From a checkpoint of a small mixture-of-experts model trained on Wikipedia.
Training: a variant of SOAP for the experts, 287M tokens, 4383 steps.
Below are experts of layer 8 (counted from 0) of a mixture-of-experts language model. Rows are named router (the router's row for the expert), down (a neuron's output weights, with its number) and show model dimensions 0-191. Each number is 500 + 40 x the weight over its row's rms, rounded and kept within 0 to 999. Numbers have three digits each.
After each expert's rows: "raises" lists some tokens whose logits its average output raises strongly, later layers aside. This comes from a sample of Wikipedia text that the model never trained on.

# expert 139
router:522520422493479537486472480440467556554476508580464489532535504476477552546477478499518492484478482572561528490509481542561487489512527506487471506464511545456528533497443534449503469527443538533489505485480502466445495513528489518494480579533469461499554504555444501428474516549495445424516513533499503527516503539461531461461561453510460482461454547480495498480505454556464464399489420508527533484463491458580500463389514519537499535573497424561553562434531431478418573601478456458556548484472518562535500502519496498444547551566488506486530456571529543518456524525522441574
down3:487532460512489546478495568471494506481475519511519509544506443498458542521471509562475531569516514449462459485511429468484416511509452514546554430438511532479582492542512465433558539593461546429524567497576500528465442468474527516515457592469502484507523485489485478490546436553470500491505462513528495506469605471507545431475514435477519450457540526561473516501431525471478533501530488494470501492504520407456514494502421505439510461566436522575515485491491516530454573484544549504489517522522516438491395551516443494542470423521432460526543526435432506525488458536489501550
raises: "t", "s", "a", "le"

# expert 242
router:497518490487477469512557466507415521517499468494460510479506546478511421551480533494453446431481602524467441440567514554488493477472476546489525573484453479484525525505430522495494471490530507488415510512507465459453485535561480524547505579562528499463497477485498512404436511556537526522552526500481524530396599530525565476522530485574483515453471463495542535401517493521484464468502450480473508529564495434545510488507528527514510516558471488483584397467513485444486515514555504506520506459453508554455425464519519507457504418430492459518547484441526594507552448512494502536
down2:552533455436403512455485531472525481454514495559440528545521483539405536473412503544538493563503493472484556519446479491445523530455559397441461527490559628489511506504460568515482508488478462522471541533498461560549556482457523561513492485497465508460485522473528487480538501458434528490466507576434477582510431539503481472550504560510481539491527534497488483446471491450530545463560550518503471510468512533518500463518498450504532511498523497542522572528548455437448538510514536548494512510420502520516568435571482499532521565526436473486447488481601494522441530503459548512
raises: ".", " ", " |", ";"

# expert 158
router:522591469471563497507557469510500451485504458498451524529502494516490493535487482489545495473457498560551502486477505533500451487403488583528575505413546510463520465513460461478442498559493516510485517499499507500415485542565544595540522517515536463503564465541491450393525435547565507479459565513487465523490509473505505469519544507547497493485522499436529441458462423539460480494455432494503467528460466416586523550459463582480502521587463507494490537466478527488479478556548490577532606480460526506487506529488521491504537558447451458524517461475549551493503402548513505558
down0:471500455492479533476447515475517512497547523487517503451464471436415558453452528513493538532516491436546541531541493465453531518532464508515439535573566568512521478416510501521494549490488510560485523500513577554583462468570563514532418492492478474537475539533491515470507494540481477451494449417428493552536428481518515492495565518458466441486535476505463503489456580446549472558506467544502474476454544535542467432403478526424479523546512555523546486508502538525470499481565449542494425367509476504533530564515519505481506531524541466551475527537554520465508453472481571460
raises: "\n", "N", "C", "In", "T", "==="

# expert 175
router:515516491422493501506529487486554520465533522480504564598539513439506533550491506360487556497493504473508473521508471541533496462551505476531510528499524527490591484460519457477451483468423533489405519540451471459467460523567491593583527535513517465489530434465546502442465544573502442424479515533457486468487523540447525494505588482514537479452419550513456503446462469537530448520442502533482490520577496410534492495511426510484461531546461500534478472497533520541497521544497483503510500459449566505476491479515551478438488549547462464527495422480523597546535470566508482474
down1:515456490508491478484448427464481486456449457518509440461517494538459407510488554519563505522563490499505467510435418425516528503418544451477517547466446525510544555535468520466504492568522461486539423488501561548494557530488500528483459506466549510466465485516533512519454472498536556531547448509537442496571507458484477419571451550489489489389480567524525508597454434523500466593546482504440395551558546481550517505499498487481525468515509494463531534502478458533514453494517483494419453415526536493489569501478511510505481501489462518574521552520552503505545537512436535535
raises: "er", "am", "ver"

# expert 124
router:478535419488485534469529466482434437517476525432459502494422579471515502594508516481506499474511517474531532490494573528493443530514512551544479569435481466498520536581447462466501534502517498460466513548474529488379496443559522575557541574512533470507434508502509507426488446517516518474486549527430534459429494509467500486478493459547552442503444457478521505416511491529392431481516464442543484518506424469573467469491449573523511525537499439492484511513504482517517484549490533475471515420512521517502415472541541561441561547469500450518501488514457580532474522498506513502
down0:540514552541556415512522540546433537501562549514440497515559460512453497460518545499471395489469476500491563504524482540480454501539438493525560482528531449498441479482543460534507448549562433456504496537505440447542493489432537507506541500511462517515516552474571490500434484446485516493480531531517514477545472500532542527448559500505503462516527533404568456507542519569497517513397568576545497454534569497523509516505493549466484428487535472492463535589530517538471485500425472479516555572542456528479503460434514408507584463492543440522493503490483492536555492456490512434
raises: "ball", "leg", "ef", "en"

# expert 96
router:491562458499469489429527529480493512480508531520456547468475545530545429516481524508431519429461517492460548458523500518532475510475472469491518534404495571507589441551483455473449503562483542518463479465492567442526478524554465531561514531515524478443548590499523462451448480557503539436486510541528545458495495536450546496509505537525480487504508554575485452443504477537415463431424449555525511451489506472562456471407416503519482488487513512513486497465596470482435514562586457513491523457463558488542476471524516480480476480475504534514531425446547501523545503525469525398
down2:440438422518464478464459541432423546475495499503479563575451517527519454494513426452503555579494476469533501494499531511522531436475567539504517596525501486506528497556434539525522483486485440469548566477475414522520465505535519522544479439514494535416541570486524474502435564417521504557522454453487549545546497473598501504524437443449594453435474452503481507478517452463490486496477506536458449504494423505487524512508531475484490493422531423561492551513486486460522519452419502502489466534520493505509492488472516530513535454434553578494425515483527477496489463484562485488
raises: "s", "es", "gg"

# expert 206
router:527552499526492542513522463484444506462470549501503538511505555506522464458526529473463526460481506522563531494541560522529462460443487503482476497506510539545515536493473507514526507476481476480508477518421557512433410508585480511490489550504556479522505435498443463407430446537482507493509493466456504493490513491509524499514491523591528552463508501531547555429443456503463488504562423475474527490460431409560411455461382534489497555536449584503511421444621510484490495566509475463507517413455494491450460480450543458479492478498542534455530532440529546508538440481551459530
down2:555511499499533503502497540434568506474531434492490485450541529421459542496503581475497545604495529563524564451466507460555411483472544488476419487510523540509502525489402392446501501524501543470498482529511487426571518434557432446528451485578499496503506463437490466528480482485428502488494502469442511512489493544432520487491490484526488531503466489529531478464444559544525507520474498464496506496507517507551536575468480457481517537573499452578450440459486501544467494491505500536567452539491536464581549418468542466542447494583522451530478496506462452442462547483443468520
raises: "ar", "re", "hy"

# expert 241
router:473540487432553517492519520513497434537505632462439514461459593518466495528501525510557511474481491514569530503474424532506530503477479507489438515512456473534548462527469544426399497529469481477500449436490490474468434540515478518546521577490539452449534461498453445460507492527481491489521581512482458519432505490496573435469543459565464466427470540457456493472462424546434463468503486556450490527515524454514443532462343514433480526509506537471518515472578488537473513540562546484493464493520478492502434522467525501543501454464476503539520507466529568540519501548524507514
down2:475445561533477458458460471460529499484547445524562508465480453403495545466552470434456586466525530507546537509450512454484463564596557583551522488505556456479503481503552397490496501503526484474535542533462487515532546506509458473402498492441460502471515536539478531536512546487506485510537502472518553572485442483492494525556510469435564558532510458504469426536498550485524519495563542460538509524515424511489510539451511510505497467504496490447558516494443507482548519528509503517515409458519505460550556462529432528479491505516420523432363513479522463476509545461556457467
raises: "ap", "ar", "as"

# expert 189
router:552521517506488570466525487479472461433507555436437524507503565555523447491467483476449508473458516555547473526486476534489477477437536549511535478418457523470569546549458441474474483532460547549521490533487541476442476503516494578591451538451503428509525542508436434426536472594498531508544521493491509501478420465508518443502514523564499495541503542508467522452439431483507494494511440423498500492471426414570539460463500599495545543510454550489481471510497533531509540571497436516518527470421547484512471498520574498449557468477516473519546448490558546473550479484506481455
down2:532472476514478521524504515620552436507433487561533400479533513562495507526559494508469452554493435526510562538408518533450530449518446528458587429489473534500491539470491413561568537566547462508476504497448503509539571515504488552484543497449426507507537574457445509541488435536462536530506550496542511495520532574481533536505501526423492506435508480597498455494525477530436465536494571537466484469481468533491501512527504457524490432518537514488500473511430483562494491434496518513551395460480533496523511454511515434559497486481567517537507491457483484524557472511498470531
raises: "R", "B", "A", "M", "H", "V"

# expert 88
router:555527411423520504392575480473402492490526541516497508512480510512522486585461487456495544523462527553498519430566558547518417525472494482478499566466470551457487478544531507509493487562500545434473500498502497517460398507512476506589489519511508488398537478498555396468459471526458496524433510510491521481503541500467502489538510458552495459448484459451484525478516497528452419488435547467526485470482487432562541503483453511495535511571506510496505543446562443488441456509535447608506494525445576512512460517470530468505492496459509472517493478416548529537562469548502495493
down2:492495494495501488531516496487547445556506518507543477490512527411512473493482493484567513496512525442483484486534439513627480525515523513517556462513469473466533445514424503515439438445526489496561562493504458515534477443470480494481508489555591544535550568455462432444540533500531474520466464495505496464430533461590483514528455536508485509473472437510513537514453518480526510455444501535502501505457583475410483462524532492425514520493436503570527472400524528574537534504468437503531552480429518442406462494435529508513520457479491551457448528503533455564624533525490526496
raises: "s", "ed", "il"

# expert 203
router:503520463536477533511481456475471527449504522488484523541465557442530494564458575488440544480494525464524490541489510589471403517537501555485483507468497476480505502446436439451499477493447500507481514482509566515371461489555549561555477548540519412485496446498488498433505488537535500460554542502495495489466480509461537487509510471591470491454383491551480569464461478531460487507521461552524500493457436430540503457471447505425461489475552502415532441493560517563482488555527535512522545513484492477540438480546556453469452506444452442551487524484501551469610497489482510470
down0:484489491555536500529506515515450463492487522529543468513439522483465578549535517509541522499554454473413666492509476476556504500470489480541524525410494537483507440477548525497548477520496449493484498513577567477530565480504514556452464473460516558527476519532519541584547502518523478413512473528490476505515536416480528478515441550551555572498506483578525501446539537550544494569521477444471432529518456529541465484453437437509467534487492487501548517467554450458563563433482485495516513558519494426447544467520526560466490553455481492530447504488456436500507477527476454564
raises: "ca", "il", "ke"

# expert 14
router:519505461541464579506476514478454510538436556575460473552483557460477502535548488491433519486460511536543510523509511486498460525535488530529500481455454549463513549525498476510491528528489556481447501484474399517450515537550475541497486511497536519504500470479523484439448491534472486407488495590490530401464456544476513476479530470535472479530534489448492475389496418557471450510520417447466488460480419481621482431485479499580489492573524495529513497463504518513447454588513498507564562517486474578429453490575461475432534522505498513473504423510460518564531481543478482533
down2:469491459606518472488517523457471437499499390480479456448509491398470551569510458473468427461574498478538538492500453595523585522435453485535523461499527465579497490542463545515517433489484436478462524550499518504578480462596480563506514514443574534437521507462493450489473485491478509534517504488523532495498563437490462539559534486497502447553517459497453541444466484516488534474480505537444501514522545423505459465476483525468494503495488550526452436495542511462477469611542459509572486526502475499509527463519516478491465605490507488484558533468502496483422489489553433513
raises: "ce", "te", "ne", "c", "struction", "ver"

# expert 101
router:587559503466437581437539572481452535472529469516483461563478511532480509480515545470522516512436520509508478410450480508513466496486468532487468517487527563476537541526484437448509481471485564452513499514442529470470520535547495521507484545469553498537557525467466529434490476549465519393514530530503558476476460545488575452493523507483478481483435496463511451395512465538485507453435481553579533559481512457474519534463414469520554464595531440529458513472480519508457543513522446505474505534464525528397460483532541509526548556421505480548560510432548558556498512471545523462
down3:486487449478442498529465576534542466473576422511517511466531460495473486458541452489507443514503525459518453509407489536508491499541413475539463540505504475482523478463494495492490537498561472546476568541476537454467467485489508453533489487497554511550469535503488483472507520508427494521457551461500442596523534502579573506532590420508504514522524547519500508500575573547409558480458527568605448541479579468483508456512505497482465525540516528452447460506505424473542458564516587502506466510551495537503524430443480556466508494461587492468488483449517453561554457490473504534
raises: "s", "y", "t", "c", "ck"

# expert 246
router:479541460475481482487500454495408492510492524502469484472442567552499435475493533526443526459456492572513559459461503571559481474428489527536513546496437515506465488549441451507526523524500495426434470499484507509508413531585444521468483529507571455446483433532471459467450473553494470514520485509526532511507488498513520484549528525520516493473488535516519538437532472555478486482489490515528540521505482422581458485498369557501549535526434528451533503467560526509457532536577482471472516442422506480478433555444511542481468546522577494491526417413534588488577485464539492502
down2:449543499498497490462512546500548537478490533522412473476534541524469558491607478547578513473565504467507523477577479529433477508492511547494493473507522542474473430456485407489455527537499465510537463511477477459471539542439470479453486525489446537512516505484510475497413502487488440555460538545553522477547551507465564528470497502483577491535476484509535572537528558531553456520497540439487523448468495532478562512529535420465412555489471497506478517568506557501558559522519499536473445477555535501566442545508483476491512443532520426560509469424513509454476446362466470539
raises: "ar", "or", ".", "art", "ir"

# expert 67
router:503550442417508562475560550470533521438488550509504463492520476600526493472468517506458500524467475530511504464516528507511521465503435477449473476442500538500547538451445509507378496455470520468431483484501512436438440536544488553494521528507551483485463491529467435447501405600457489483559516534542548464510509487457583475472569509532488505505495553473463510437527446589493455390503451516493506472480513448548481474506457585511537537507454541482491451505513507485437512570471520464555546502435546515477424534499478466466533518456571547522551470469479574522487472499487490530
down3:520490523482457458516546452518505507477487504466454536506574543416526481484546491483526501468438561477503504518440533524475551498499555412512504440403426460541599475479544531596509482504491527577455495532485506541564529497438476497512482533581476480426523453532479475485555524553495491493564518549514549482415456505560458520580539523506542435519491514451448611512471497469509503541581483503474530471584492458555565504567463497515484591492543489545424462503433524461465451484516460509456490505426472510458479529485476511478491490459445455498469548512534486489508492506494544522
raises: "in", "ill", "ur", "on", "il", "er"

# expert 224
router:538544486501550536504505549455452481469544545514443495486434508504501473549513518500521473458492445491489466469456539559483472470449495544497534491407477516478508458577501469519446552479463525448414479481475555508444472554533524529489498534558481466468542431462492458407510401553515502484519538557566473508504604538485470452518532541560460473474480506534458471460410481563435444465465470491473463512425476466547507518486495551572485481512441474489566538486555522513486519533558477520508526514479509510444492498492596483403459568416482492515564504432537543542556467476536502494
down0:522503501492476454532501474482534485469440485413448542481473554425509522554405548512496436527500464529493510463520479508476524474470411500475529513521502493511508531521542517492494486443536420501461440489565502525497479488563471502529507482485523496446535447513512432460496452537567531503593495569519504515493464449538517500508473449487598508476537498625391449557528521463493549506544514472437512467454509524508466467487488562427503505594484484509441548572532475454522488546461438496503522525395554476426466493544537533467470391514500503473477439539535504458518514483515521539
raises: "\n", "|", "-", "\""